config.toml
n_layer = 13
d_model = 192
n_experts = 32
experts_per_token = 3
d_expert = 128
d_shared_expert = 0
activation = "swiglu"
moe_layers = [0, 1, 2, 3, 4, 5, 6, 7, 8, 9, 10, 11, 12]
router_score = "softmax"
normalize_top_k = true
routed_scale = 1.5
balance_loss = 0.0046
balance_bias = false
init_std_router = 0.0108
lr_router = 0.000358
vocab_size = 16384
norm = "rmsnorm"
norm_eps = 1e-06
tie_embeddings = "early"
optimizer = "soap_variant"
lr = 0.00502
beta1 = 0.95
beta2 = 0.98
grad_clip = 1.0
batch_tokens = 32768
seq_len = 512
train_tokens = 294700000
steps = 8994
dataset = "wikipedia_en"
Below are experts of layer 4 (counted from 0) of a mixture-of-experts language model. Rows are named router (the router's row for the expert), gate (a neuron's input weights, with its number), up (a neuron's input weights, with its number), down (a neuron's output weights, with its number) and show model dimensions 0-191. Each number is 128 + 24 x the weight over its row's rms, rounded and kept within 0 to 255. Numbers have three digits each.
Before each expert's rows: "gets" lists some tokens that make up at least twice as much of what it gets as of all text. This comes from a sample of Wikipedia text that the model never trained on. Tokens count by the router's weight.

# expert 2
gets: " was", " is", " as", " were", " are", " be"
router:088122127140137137141103166138131103143127163118131213121110101109116130156122151173132101096136083133148132136163117153105103166100107114102176121121125145155150102158131113087093137103166132154123114132131094183132144070101097108103156164147128108134155125132141119166154102167132144146128134085129162115121117152126126119107153138134135123123092121111118160140123106129122150088158098116106096121139127125109184135123164123109109104170155135165116119168150107112115141138149127153105100099155129122116085137144090149149090164103097102095119107130145081127101119116128182148
gate0:117134175079110141154160114132105142125118103091153160124076146145118116181162126125121112092116152091141122117120153130160132138136102156085133090162138161168113175089078151072159105151121132121099149113100078102116144124155132129175123161125132070157131111142108152152132145100113127099117158115133140134112103139127141101137107120122116107119128124138097055117099137129100147108094137097120091108117125110145156083143103110133102142158147148143122133111161127114159122121161143134169121147122129125088127149099126114158111163159103140091149094144131097154093125155131104120
up0:121150134095118136135157112161166140122112125128151154141105150143136113177121111118099120127091149107116133130151107131132129180116155138110174109128125132130140191085121153070143167145127116143086140112139074094118157113132160123119139136122149100153097125190115192094125134088125115088088136117167133128106140119091127112145122113135112143112174159139067119148136104122172140119148118143140104128138125089181134138149102081121129106120107142166099086136159123098140103149132140118103099122136114135097114134119134139167184174150117129119124129113122097166120119119164142157
down0:108133099132108093115149101153155097115086135095120150158079136104134119109127152128129141104117144116106109108092141080108123195127086151139122130088156110125161104124108104090128125133126149120137149100140093130121089172138116121156102144158120147118132137141129147156167104143132139128107140135111131118124131120186135108144133158108109120094110130149142112126100108143142159151118090148082134115089142108101187128160085106150106069154086160111124169144156109153137121140140141096073133078112138163158122123137111136166114138110163150113141138110151131120068179109100118128
gate1:094116112161117135133105101111164075137111095086099120121145174129130175163159152151130166155130108134132118131074138135132156067158127125144112120134094117111122113162139187153104134111146130172118136118168137081118102154106146126060125128122135151081099117151120131113111073115127175102125145118112137113090128109109143130107089112122133122126088098139167135156115148130144157088106145126100101078123168115130144127121102162124115106116133122156153130127130170112121122171107128129159139136134124151133136120206090103110129132096138127093148121159136123135127136138155157139
up1:145166104148129137124151159121104168148176174165111167123111120120116108085116110139134137162135124106108129171179129120116151151154089175115136127109105152132097130084096120129141098148129128089157153134123146154114147113124138099130118156094109131161145130109150128166117172130109098135165141141112137143157116130146132127143147116166123144127133150109124133127135155126146138173159119134132151147092129164168110119132154065171133158145141087121095104140140111145159144052100119094124109080119111105129156142075156139107127114126132132139110087110080165153168155126087127116
down1:132120136103163116128147130154130124131098119151139122137126117104154114145127129129062144133136116148132104098137116108202109132140126098126141086112108210110135163090086125135125149165140150092167137140118113107124138139105166142131118108092121139166118128108131085172123149118110140117128121158114092139151152155105102108131097163152144114155107083152140134112134089117112125142099141121121140126115149133053110146119141076111093124142087127086081118101108145127138095149133123107119158120101139136145138134134176128169070133146136133128165129180163119174121127169139146146
gate2:123132127126098134110163140123126120116126144118105156111167121088093124105100106124158129107134144139113160143159104115138146097139153123162114122123095143125117157149138108097128137133157133135100153133122091188141157142120101089102121120112152112096106095129136097168081119095107138110141092129102122150116125108104136131103142108165122156125104115102135184106091115129141138125150132148160065183150150071142133134098137191156147112184138160139127138139136115120129129102125139146110154156170118080098133152142090157112125146190161141156180111153099143123129133089105132091
up2:160137126135115110115126124115155104129149126141125147111094095140126126132085070148139131102131089162078136115134095108125112104093179149132149111134086146141132146092117119113163175115160162130107138147097128174143132123091129100142113106095127096140125126117144097148088144115125122101112115147097146079101158149085157115098171108151125148096099097103139130104106110134115163094170149138145098160123136142129131145152115131155168095178152123155130121107125092157122124146136154139139149130133164150120101132174169173112072131126096158140147141112110186131142111169110129144
down2:094124122185188105112123078162127111081093128115080133172111140126174116100121116148125132132134123141106158091118158081160127116098114124093121123149129099124131115140112110140122120088130098094162103119133158117128131137134134165124110093081165108104130135084091163093164125154110160145170151119132106129125107146109139138136137128159145159153089112127127155149131125128153178117154121105112157101163102116139150146152126130128095085114127129177091143166141118128160112095101093111139125134108134104095125174093120155148137131118099133104123187146150120137105138144119159170
gate3:102138103145140110157146132149137120128128143120103123155116130158147145153087084093139102110159174172132118071108122088101118122116133113157123146138138109124130144133134130133143118091129098106131137117123130140088112120140097133125095089134159130159103111168154167131086119142147086098076135140141139109153106118139128143119143159164119156157169114112157138134088149070088115123175110120108127134136121152161149154079104135137119102103136117131118145107105070161174138122100127129073134153093093151112161135139102156124180132121113127148147070125180136122137121134099141174
up3:167103140148106117135133156140122144146172121122110110108149133108150096126159152126114104133096109102151125124154125143135137103173124101106127107086111143153172080100136132132121105149122154127122136112171100134181160163085130122130106166115133147124114147068103095156149143113141153140145105127114088139117163120149171101156091117093148059101116103134110078124131127145126138151137135146166169101121122110083170105126112157083155164159132159119129133158186144093123133134079118113154107129132140088129095103130132126130076099115141116101147145119088105133123114136143122109
down3:120142149168111144174124127118086128145123142165123129157109125131143140108158158102115114152131133144126130133123179096122104143126091098130145134135130133102148176156076152166063120120162102131124130143166133098123093165087127116116157118128126132135163125127127105164113077096136112089157092127098135095139128128099140156114116178113091177136135165141147139140107106123137119115079131096151109118132105131110102151144163107126141078113156121134127144106166157114128148123095082121159128136105150164126137161129118094153099169141145167130114172127153134111158166156180101158
gate4:117141111092129143109131120089121145176108142135112155108150128116173104120130139110139099148107134169161135132115113117097138101140077104143160168167107120151137074134137144184119092091124109094140146108123169114122153148152134175120133111136080131133120143114136152109169149148176136136108144117114181158141153151125143108105096115129108108117098165105115149102147157135102097112093104128158105084143139122152158140123162185112081124113136157116152119128117129121110131166102151155133135168113131170132094084110136108152137110094119122103137084155162110110147113129084134169
up4:140127109127172136149119154129125140155148138100152142115091083116102122162113126123134145152103114081091130094143154117157118169165140165145141125132151135121096133139174119099160115144102117105118139116151143124115151155117120095099112155134080140135088118143150130154147157131106127092169159126144142107140137096150116126155107110137146147097085099154161110107089155130155158121123111135134120155138163144083115173138105088108115093131158134166045103119183118103124140124163110068130129133150149108094160166149148158112133099094124118167146140149140124125118144113167126092
down4:136148132127127116109124119130173149134154112108140104146143145189151109129150151119133092115125129144113093134154125138119154098124146119126130144186098178156138120136103059147109106131122061142094132129082106105143148125118174155120169092142130168161113114170148141120141142125131107108118154105087092144128127138149084116143130070105137123113157126124136120131195085108115138141144166128175156097150118116051104166132156143137176123135117111125144120126122147156139169133107123113116142110130134116106095143118151128128143139138092137074130086142121140144130143162130117091
gate5:172138116138144168131170151113106062124100123146074136126139152125113148134145166158085115112172148077136107110137140118095157132166110151125121115169159161117102122154122164096124127166147131165140146100150132162135113119078063148136100150115081153133123130138126137162120107142130171168116140128132110144124138166111125191136172173123118115169160118153090105110128122145103140124154111120138153145116148140090128133168150116124162105152115141141128096105128144111140121142115100138101142114135127123124105090096130120114102104131131127113131136139123117106098133137141099041
up5:092060131119124100115128110161139178125136136094175134111124124127105102086127086101139147141132094160155151137112107150178104146095165121145162128075087090127140105152131092190126131130101138109141106150127121105100142164131142091104139118115169133102182124121115100100153157113128089123153120108112131143130133128136120127150095099135171143120101114109145130126150103090140105119123134121111127162151113110143164096125149135105100110105105101134101139142166132094148108105168132122155116161117106129162120143137125158128178146162124129143124171099131130134179135084154088167
down5:138133119116139208142158155118120138109105121117128154144164101114109130104118131132144162131137155153115082146119169149110158092112122150090135146123114123105154115153144155099131132148142136151133137175154128133135141122138151155131106163136107153154074128126106110176106131123193135085104129084100146076107086131144118129137158135071139125164133133138109167136119171164102113160150173169128145122117160121141130093180078123110100118122145145080099118126096143177138124133093112119096119119117117087126143112123090145133119093157135154121105132177137126150154124139141127134
gate6:123093161103131083110160116144116083152136132115148125133089096077149153161100083093112085097152092096111140156119107121186084122125138154113134095143111107099159140075146142105104141079171122140092094087123136166146127108110167104096156122137127128104126127126162133095145132100110166125090165150096107128156147154145136119099108112146127144134121119106153109160149172135132117121127119096144140115090152153139143146135138140162088114140157152147103127163092114112123120134142125139126091128090165136153131156121142150148095131124087121101144157133133134081106098127090115114
up6:138168111110156156156132102135131162123073112123130132165150127170084091102133142169141137144075131118104096085137148154077159152145122102112123111145149168102111125112121103154098147128128102124142158166123127090141128137127093158165119118166164146137148155165131132160115162116113107182146105112110155083126124165118121088152156175072129134093117131131092139108129107130089137137108153140104099120140116120119160147136106116133160128186105083154089123079117140122100170129138142118142137132161142153136113100140089132105130139139123129138137123107155142128140089100159157139
down6:109146194082153133119134133140183106161148122130114167136124105128060159100140096117146119153145143147135126125094113130149148149114134090152173129106130158173146139123172127117099109105176125141148128164166138098118104118161128122148125120119102138110111108175112127099092154128151137066115107115124130130163094148117128130123088138122132169124152150157127146088148121108126141154144122072138151114113130093105152180105134152087124100107136112113126073121102102132103130135110121132123138133087132168187164122132131113103158125177142131142136135136134169147150092110137119154

# expert 13
gets: " L", " T", " S", " K", " P", " M"
router:172126128094134144138131123134138122111133130169143132124123158125133137144111085105101120166140140150117114145102165123114135140118163139133103144116131114119127096167112162116086132138118150121115101094144116146158146140081156117125111135101145071128097129081133103114163122125144163085099147173143103164111114090103163151157082087118157087142169123097100114143138142100123124130089124162108145148183108180109130128125107177146128111112130169093123127110108143124120062093111113115105138107117125099139128147133119173125125159138099148097109155098088152093166174113158111117
gate0:174159138164124111142129107153109130137103107093144107137116092128138146140127129096146123118162132137121112160155122176144098120165080140162126137111132106118129139167099165129067108127138162108109111102185120127122149128134133117131119127095122079124108116134099105154101147136136147091127153149114124123092083132173123127129124159083106078158115101117161167167124145133123155137132124098116075137167130131141133121122123103111125136156125109148093106126160147132126104098113150144057110181097097156131145107149136172140119151140145117112160157159129146065143155149125079132
up0:110096122069135106133153111089131111135104141117102143119144184128135142172105113188133131151111132134103103129143131109115175125098134117144169157156115116132098160125149111096135106127105130175141120134096160137088084122134074141135149110127128112082131118136113122105137100113163130189131136062154129134162157136074143132104140103147125191142110153138137139138162088125111104096128129146138122146085099163105085113148131190130159115098129117118100119100140114137122165160154130122174154113116164122143132140140110123101122147122109112111118101123092125122157119120125165093
down0:111135123146132080126094122159138117128101134121110159106108107125176128115168147146151130112127142117102145112135124148097085103110093120121097143118089083123155132143077110154104154107164161105132140143113119116116160147127166118141112152084094123195133143134114137153097117103123184136091135098151109124117140105138141119115159113154131154119093113158110141171129161116167146075120111143076081088115154139145135117128141123149102131121155142181130139144136079134173133158097103095109123154177080156076153125142116162117141132119160145141132087140094120137139120136128120137
gate1:170134105147142114101149124070159109159155171103108144140101131097132147122102159126124171128149108150130073115121114115144089145136155136114158105128128155155131153105131160112126098122116120123113099148144129157111115140140141141121108113093109151138129129114108154124119076139097102140124119131111120109109144128131158133167151115174133131149123132136122107136135145150102161178121120123155123124066179130162134165099119131114096144166145154091080129106201163133157103118131128119153129106095133102159121113164170180117101178132085141123145151097101098141158129134079131175
up1:110154161123130133113113148188113152104136088170149109115150128144116120137180098137116098109106156096136179144133122112134139114138107115137100136133105091106119101139112085168133110153133117162152153103120150108122131157103124164144121140139158105098090138139154118120133164132154165112121108117128154117152133115159132104077144114086096101107107112129115130084109109119142122096127124127097095151170088126131109070118120123152166111107119111162150141139075093137143164128095126120118100116157145118087134130121074086178114065123172111142103122185144124122121134098130122108
down1:129101148126107096163114175092138128131153108158115142107155122164112113159134159086082133094126093122116074106137149092138106136150097133128146130095142122095137133150144126142115139123103113148131140131103095174100115125127125082180111146142130113095094145161097140107141167101112113147095142089141120161109135128108110098126133146149115163137113160155097131128116178168156109154137128128122163127159136162146123132106079098133146147113092141128172166138112131102098079092061100168149130110080101116144182125101115144118110131119112120107155094135112141097123140129143155125
gate2:161127144129107124144109129144152145131154173116111108133093122125153130177147156156133164119118128143138113151131104146092080108167146155130140097143114096137130114160139148181150128108115129147127100101147101102129122106102135147120123139159123165141091114158144126143154170138126159072116134113094157150127146146126123149089091125143091157131077168154125176135151108115119090086133087143104133126124113119106108153116130168141100100130136204146112120155146154160150088098131112129148154081139146126129091092121094085126120148079096134110136099118140154077153134103107128127
up2:094141128132117135124163110114102125098126118156157147132133121140111123065143129116116094110134107097138149130124126120163167159127107120107118141128155146085120128109146097106127133121143129085127146122120142144100144132149102116129116106105135097078163143118109157100082094119134117135149108127168104108151095123114145129154155122102142102177186079078136128122122195150150128166125144109150109106130136116115165123143113104090145141116116038131106133125123098097109184146120152116103093176116107157108133162146146157138140093169154082164103109120113090152114140119131137125
down2:131104139175122164156138164132133129077137116122102177153098139148089159152119106096158162131122126130126105118142139129116144139135125132077144155117129096112120110141131106096152104130155152166154164117078128100128109169142090170166138123118119110138148134134117143128070148146148115143146142118103139116121138150127109107166189111127123102146122160081121107139170127141129135174137119094149137111103131102127146093178099111081152109152142129102157094112126160122185142103155128146111097170142116136093118146098144099152148149128146132091120103119134057140162115115116127161
gate3:117129133142158128174138108141116089121140091136108171132126150114101094112108131104102148112136137147115108106142126096116169117116139148116111084091107084175108126119118164112112137156158134134127138106117155098129155137137145117094146098090127117121104121098145133155142170120122118111113126097136118099113079122100177128135128097052168090172101105174154113127100140136143144140111086099131156115127100133172140120110126170154107164124119084128121138125153147112156146149148105121116155089118145143148121187180116153104149153160083187118133156083138144118118132140132117143
up3:141146132112167117163108117156167130105121113132139159118158087135124097103088087106090160149112114152125124165110150094112123106124127109081112117130150122146118124137140133103096149128115142109147128142092156118118139137155138145109103116122127115126113120118134184170154103189145164126093112097147090090090121092105148127109169129077102126095128095169134121134131140086167150116068087129098117099118148122154127129124109177105138138129120091121143106165109132139148104140159161131127148079131150097176147105123126141124155138164078141117094162160156099126098157138139138110
down3:148116108106137137122084123099151147152119106130136158111119121116137087114093124127153149130128116101111117122161129098137091167113127144130113127119121110122124098079123121082130114088137080128100052073095118132143123161145087129145113102121100165161105124132116117115147118153131106149117129160172095196100094162106158173134124135112120118125167167109114134093090125142124148147138105125098145130170158126094123107106156131148088099106168107167108120137116112149140097097121144107116130100114131147115108140133086134093126101127100127079122104078130163164147147154159115152
gate4:162096153064052128095127137110154130150079112123102137141138181143115126147115163152116116122140160107160099113167125152158152141162143153117130153111115133091150155147168100147112105138082085147167158129134126160139171146145170186133137116143118102122082154128127158118103123114135168150107116110124111149117152158096160145085114151115114153112079155161150141139138148129111139139158146159131098135123132132141133114129142119120124128117080131139125137136120142146164120120097087083125062146132102142134154134087139122102103151128151133117101137153097137100124144108124139169
up4:080146073169235122114119151133127131109118147126142107120092115138145112127125080127171159139122130125106155138112117104100124096123154109149110142139148127150121112082095115113132138126172148137057100117140116106110088125123123117137074157127130158143175096115153112122119129126126099129155157146152156104160115121164092109140090136152186119126156137079131145120103102108102115128098104103123154116118130131132132142092150116131144114150151153085116109129145134143110102096123160149128161139131130136125163134134107107129157081124093122129149158114139112160141092101127114077
down4:130136113147149127145132117131123142141101145125131147150132123103121149119118137090139108115118096106127127135149168119140107105134144078154150140114166116107110108078143140118130163091136106057127113105098107133096059147119128125141113119114075119167156069122104146120156114124194137130107127142120120093159095110106108171113122072146174101112123160081145113126123098123144131144086107111115124111134134111107097103152119128143146180110146144105123167123124077100151070094139086140120106099147125145101119120118115147104110115094111134138152139156136145159123123163141149070
gate5:117111108140098136151135119156137126167158107132106121134160148127141100090123115125149138114150132152155101127111152142172173113135122152126120094095143176103134150084149043110106120100116144110118118136106121114137128130120142116116102140135120099138108179165137164139106121130140154084122156126154111096157099135114104139133064126146129112113122136143159151133099112107135149075113127077137149097107146092097149134160073119103104146093117177113142157105095157122151094151137146120125130110123116150120122182117139120143134129129141165150109160091162193152174123134098146154
up5:129179147126160132119150135107154157116084119113190115086121118126111111145090089132124091148143108113129152127130110142126074169072142078133117122154105154121121144162166218150145128134111118137150130117157112151120143117137147162159137133141136124107136069079121133092131133122120119145112107103097129108102114138157114138155158111144148164122096134121092106114159137135123068154177120145130130158150156170161138146161127099147159104140111104151171111130156083103105142110137131135117147162107105129111157114130142132107138135117113134115144100124117073118103101141134109107
down5:139078106145170151114125150104135078139137161135155115109142133123089160105085102139140126135114095103146147094179120194149152090108155123117181122137125131170125133137170126143126135123118122167117127142138152123179177157136116121113106193094162115103103134090126100136101097118093101149127117144148147122169161143134142079120108108149099149135139153103151151131176149153172157102124114165120139132136096103116135121112159093111114124129141140127098136127148160150129098123174087098140096160128099162127136097099129095145122180133130134155097117135141124135116111125133128140
gate6:128159161110159156135117134094153154100098165181125105098111165123132107107133110092108144151140116154124099142122141107116108111133139114116139065144095136086122125103153120128152175109106122165117091116133119162138108114142167106148127140112144116144127108119101116097129113165148116122099203165120111118147127133118167124146161125110110148091138079125127139116097150141112136111113121128126068116140133130154137120098137133080135140032127153128104108115136112109173088071121121133148081156108117113140144110118105135122129121137090091111170136142134117137184146110132145140
up6:123151144130160150133125120115126171105106156174120102097118154118148113108131132074111151142118120164107118124106141124114120101120129124135117069142092116097121116083169130134142170120113123173122103107124121167123123115134156113144138142113132112158137118123102121100134122163132100129085199169115106107139125122122148134139134123090084137103124073122106130120112159166098138118125111126131093128147136130190135115105155130076142158036138151125102123111149123120164097084108096140124092133112134135138130113128103118109125128148093080107184140157123108136194137132133114138
down6:133080118116088138145131127118142137098121100156107111112089104106116156141109132126115090119128117109111185124109160088133136166096117161117164185133133127142112129156139113108096171155125113120091119121162113126112162135104124142135142142144159162107106098103134085124136127133125151111142132149124097168161138074093102116091091109095151122117107163068127131117144137125115130131123166138059103131142123136129081107110103110156146111111146183136145093099123138120140133139136115096132127105114140108150136148078087147067146112129117153147131125110149164080070105139133106119

# expert 6
gets: " to", "ed", " is", " had", " was", "ing"
router:135122197159121104150090186104136114165132110159110141117142124144113099133128141140157103147104138126125131166151102133124121147121115129119069140140126114101122148148098123141121170088095133124139112102116101142145151149151107109121115145138079105113164098144143167096131103155111129151145185073111129124138125118099129074119126154100153132112104116154119147119172084121118121121148112108133126101147139138098123139117146116108158130132139099161116120163111070101091149125190100161173095127135123120138087129168074106138155117126109122104145113131129119148115106077105169163
gate0:130116146144132139144142121101150115131105099148108089124154108122083185122173126161119133131142126113103139159158133107111113134145163125124109106112129117104149131113096152139145082121141181174129111128174126089135139125168106106174122189154127124058141120174120075085096126145107128140111103104119123089126116140141124115157107107134171123129174090154129123145144100107164123103159115091165148109177123168121152136138176146113118100124137123108108142093123139139092133146136136116093100102136135160122118132161090109142090149148145092105111103135100105158104107118124159148
up0:121146105103154098100123134152083167155169145116105169105121138108159103175095135121118144144162128128147121106125111099133136123097108101131161148124166137144090126155156118139126165100107126077128134126114109151132152117080152133099145083076129106159137106134164148169182116114171125089165125126143141133116118129126118110126134143131120105107084186118127107127110171150125119118106095146107133133123124115136078116140070098118147134111132115127125153150127142109155117129129103146129132121146142064138130111091159141107157140135076172143179136126113136092123175160161090101
down0:134164139113166164125115105118105101091102142143113138203135140114128116083114123114127137097147113172074082128138121112160115129143152122121095112080122156150077150114150129142107099148141157122135182118134103115124115133111137119167118129090092135105113127121071072156118178139148150117132104089084106144136106119118157169128103136126132149109146114130137158211122120164138150160104127120142144127121108154132093096111142101125118116116083121132145103124112125157116136126138116096125140104132140115191132158107130118154139146140124089134145103162109143121133109150132130191
gate1:108104100130127143121138114124105137171131143146119124105157170142130138113123137136153137117141152149132141135123148122182110097128059155131136144133163094124076109106138180066166158136124145123109143111082105075162138106135131149143104089170141108122110124130138124143108131131132178125076146156090107126145131162119143104113148119150083106127151186086141091103102115133133125131149118146112103134079078131147133127155151149098113105113147129092135117119130128123171150147102102105096126105135118132149108148105101106090139102124162124103099129168172164124112096131103162155
up1:145125093118140126172141135109126132117098066137145129111085069095151125138112125142106154123107114093103140108142092168099124119117120094135139097125152151114143100138150130096133131129156139122182115079091143136106120143143113098128141125100167093144111153120149122139141128151132076138197125116143080109112102130140128146151153098119099120135145104136109150141140121135154106136134167119077109153161135130112118128133143112195117116120103195156110142088109147126158116115154158128170087125119144139158118082100123127108144094130143147172101104139076127155126138091100115136
down1:116145096108115108111170128142136145145073141135122111136125130140130116148146151147109122118117103097139139145118101126096126103143138107112126140144109152122133118088167140120157124164120176149125125170139150131168138135179159112133157118074125122138167098120158110127129137126133153100109093126109117140124088127125142197140134092128143093132117182090150109108076140111142160128150142104112159144133146141165103156175127162139092103143102157140092142100102108179162132165089145149108135114091159087155112124136177145088132163153148138173131103157158088114132121109139154150
gate2:177132172141073129165118154126148124140167134132132172129077098147130130136167127127113097113121124116103133132114101089181096113119129169111115120111143181097170085114137098135125161136164133147107097087141145154147122091095130146146096145141103126159128132123151081085133139137121141133132099188126141101120098112149149106156082103119130140141079113132112070122151128112146108124115101120140115123125168114167167090123129100121144156135154125135093146090118118148138173113069143132148110121141152117127101157167153152152131134131121147103126159143125144105099090125150113127
up2:133105163097179119137177111144159111094109133127110157138150124144130143116138149150110109153081124139132134132126127104114190149124168089120105121108112135132181169110120146139146094170117078113176150142160073098128093109142103082119103161089108162077139096096136108123103100133141138150141117105091148111127151049132104152137135155146098133080140159137127158121092137111136120143140111103103145149138150106136109161107094127104150152140145143125149100092139121117101118133142142104156129138138143154117108138147150100140113122123116138138113144127159076145115091127119179140
down2:130126132152135150169158124127143126087101118161177127144151121103117172132116159160094102163112088119125159144129106168128160132106132118165154114173126115120122089115106124136134152153092113132138103121111120103159177131133153117138114089175121125127094105160170148126113159102154130145139150132114096146110118133139105100123108161105137107114112123137126098151145132155160132143104160144151154097121126077135141157112154134147128126143136126103107143089104108109130147172140130132092111177165079154068159172089102116098147122150105149146108110129115129109194115068131120096
gate3:114081121146155142142133144117119141152128158140107131103111115155156116130112149126121099140125138105151138127138103148176118177154166126120151085159098142103105085076152142147124166109110133090083129144116167113133140139169110155109132118129102111111115105145130150148118155141091123091102152083160145091120098141136112109115121105170105157126086113155150149110142067134104098155147103100149141127080191138123135109108156151146131118154152097105181131129098136115125178135136141116124142182157098104143114134152096110127109114145145165104110122128124098088092152155154136106
up3:105137132128108163186093165106138107127110111140101108161150070102152125122121118147131079153109095128144092106124172110125150125087116101181149109142116105122092115158135152138119149110147152077159089099123100139162108147129103169134130144139089106176105126137117145115101124127102210146113151058123090132124142110102129123095146121125140117137100128156148171107123133143137170095115105116145082119150144136140127102080152097100152117129139138106138133097150119162118110150143149125131121140130144119161120135121138137132141154163151134122114124108127138107142148070155173151
down3:154122078120131104147159105111137130140117090111116123107116145160154120104145124096137121125168112118061113161132111121122160151149149144152135114105128122104147125137161126148124132116108119112117131165119153143124132122141126097066155100158111110157149169158166155151127079131139095122112098136141128106138079096146086112105125124112162111148118112133129113127100174078138136055131111090057162127105116127133145120127129120164178133121086126183141111136110107163114165121151087119146153106131115146124110148096140130124181120117106132127154105130126162177134147168132104108
gate4:141119134081081110125138101171126096164114144207151138146124114149135096141107117171084130094127126143111149122115123120124089091104114096146117126111113105154092097141084187138103147140114112176137114106127104097173117120113123104133151119098151095113123173127159123133094122144162168137119145090103154122128150115136144139065125128134127116127095153122171150136136093152115106137143125124154131143116144127117135125081102124116094121102126081109141178110085113141155139141120130154103162131190131104119097141136151112184113113123108105110149147105120138127082116111106145138
up4:129124109163168127150120102064133139089132131097098141115151131063111145101154113113149114138155079145142137135169148141119157152163117132154171115155117120115099139151125131140128124128106143105113123126115156127141079110156115135130152140152132100121107104130118104131133152086114092105139141110112108118102093173103137145129119140137126154106140112119067075142161142096147176114066112102127119108153123103122138157175119125120140117176144137134108110113115155132146116147134120089167110147065127133153169124127148152098116126150164118140093086166158121130184158144150111157
down4:138145084126163125151161130133125138148124144157127156175112134101097182093115080145101096126108163175142099071138153092061136083140110135153155117137111163149122141127122141134133095125107114122138168176146144105126130140122123074145131118139129190131131163122127139103130150169126124124110102125144150072107100153136079102171129115093130107121128127079120157137162115097116122100154092120120151123117108123131106154123117146136143129116117118137147134097114157108164152071176151158096136145099179146133139152137124112151130141132154118124126092161125098135126112160117134123
gate5:106146123124099104130168091140114142068134121134138097135120145128112143111121140102102135158163144124101135121124131119103086122161141130117116101108131134097134152123111082091122106133125142112089109111090158089089125138119122165129139124148121117119091108143124145112122068114118085124195165113123088130118158064109130107143122127172151147145143140121126108121148126103149153126136158102143119169108123112097156169130141140136157174177144115130087157103108106111139101154124118182102128099143112141115127144097144183123138090122091141149159077155141126143113152154156166077
up5:129121112126114135073173116126069131161126123113136134114140102128128110147137138147131135103171107163154119085132105136140084163116154122145116123105106178124147110129117119126097154120124148117138175102113097171121106147135060079152113074137145134080151106153100127097138163119154174150150115180110125122128166150163135172122136121151091117172130121128138120119127094144105108139137121121146139125107154105134172177090153140111116118099157110146123116146110134099120136134152106074144151124149097110117115131140103072095070122161120122116140123129081113146124113133147102150
down5:141144177099142107136096149083113106108118123139147125137109147109116128120133123121134102143159080131153113108127150132171149142125129109121143148151154116126153092147102096162185165136148068115129132120164094124126106089141137172121086154096118089108137151128126176139108120109149122127144125146110160114132098144157128112149154139142096150175168111163125168134160096120149137145157135133115124130157107091162157128121141131134195094115113106077093154075138141108141138108140164137174074159127155114148148125130080095141115142142138137111095114113127143122129186128138149133
gate6:103122175141098159166128122093086117189147169132159170141086112164139081118132128151142147157058142124117114099126138172139123169126093110125111134158125123110106117133128092105150126133139142129109119141159157109142171097122130144111142169120118074149129123138139107124132120143146115125105106116119156132106146143146112150162135129150139128118148060111143136123114143138100142139119135127125158132137131136181119098152111102120108129135115132098148127143200168115146166134110166148124106125197123117146151152148101132100124095184102088155137098095158136156172131139118139131
up6:132126120107080113158128154117145119117163156128102152123075093118165117134138157158134115170098102096121135099151117127167124151140113123126117178123137149090150108116113114135180102096170125116144118126165130104137120129110159124122135137134160121159124152183153125111109116106162147143112140134151144151125153115158171120175107128135144144104118089114156135175154120091115127153158108147073153142146105158144099111151097143108128091164128114108164145117165128147143113120104159120121089133131116162122153134103114131124150076159112123097159158067148139127176148110184131168
down6:110140166131137161106163112169127116122083126127147165185129117099149164126147077154112148114142092126140124118146128163159098134147101117110154119117115178118122079140169137116117136143151157152142137162120099109116108139096121100155118171151103182132177163119150157140130093141085155117132124132102141142147132136139170130131155143122128143110137085142124138137149133145130161144109152154102108142117158135144144131184129098119171179146145172159105162132165094153106134187124167140113127138101133130121123145137170127156109141130130077090111101117157159119089109136108150128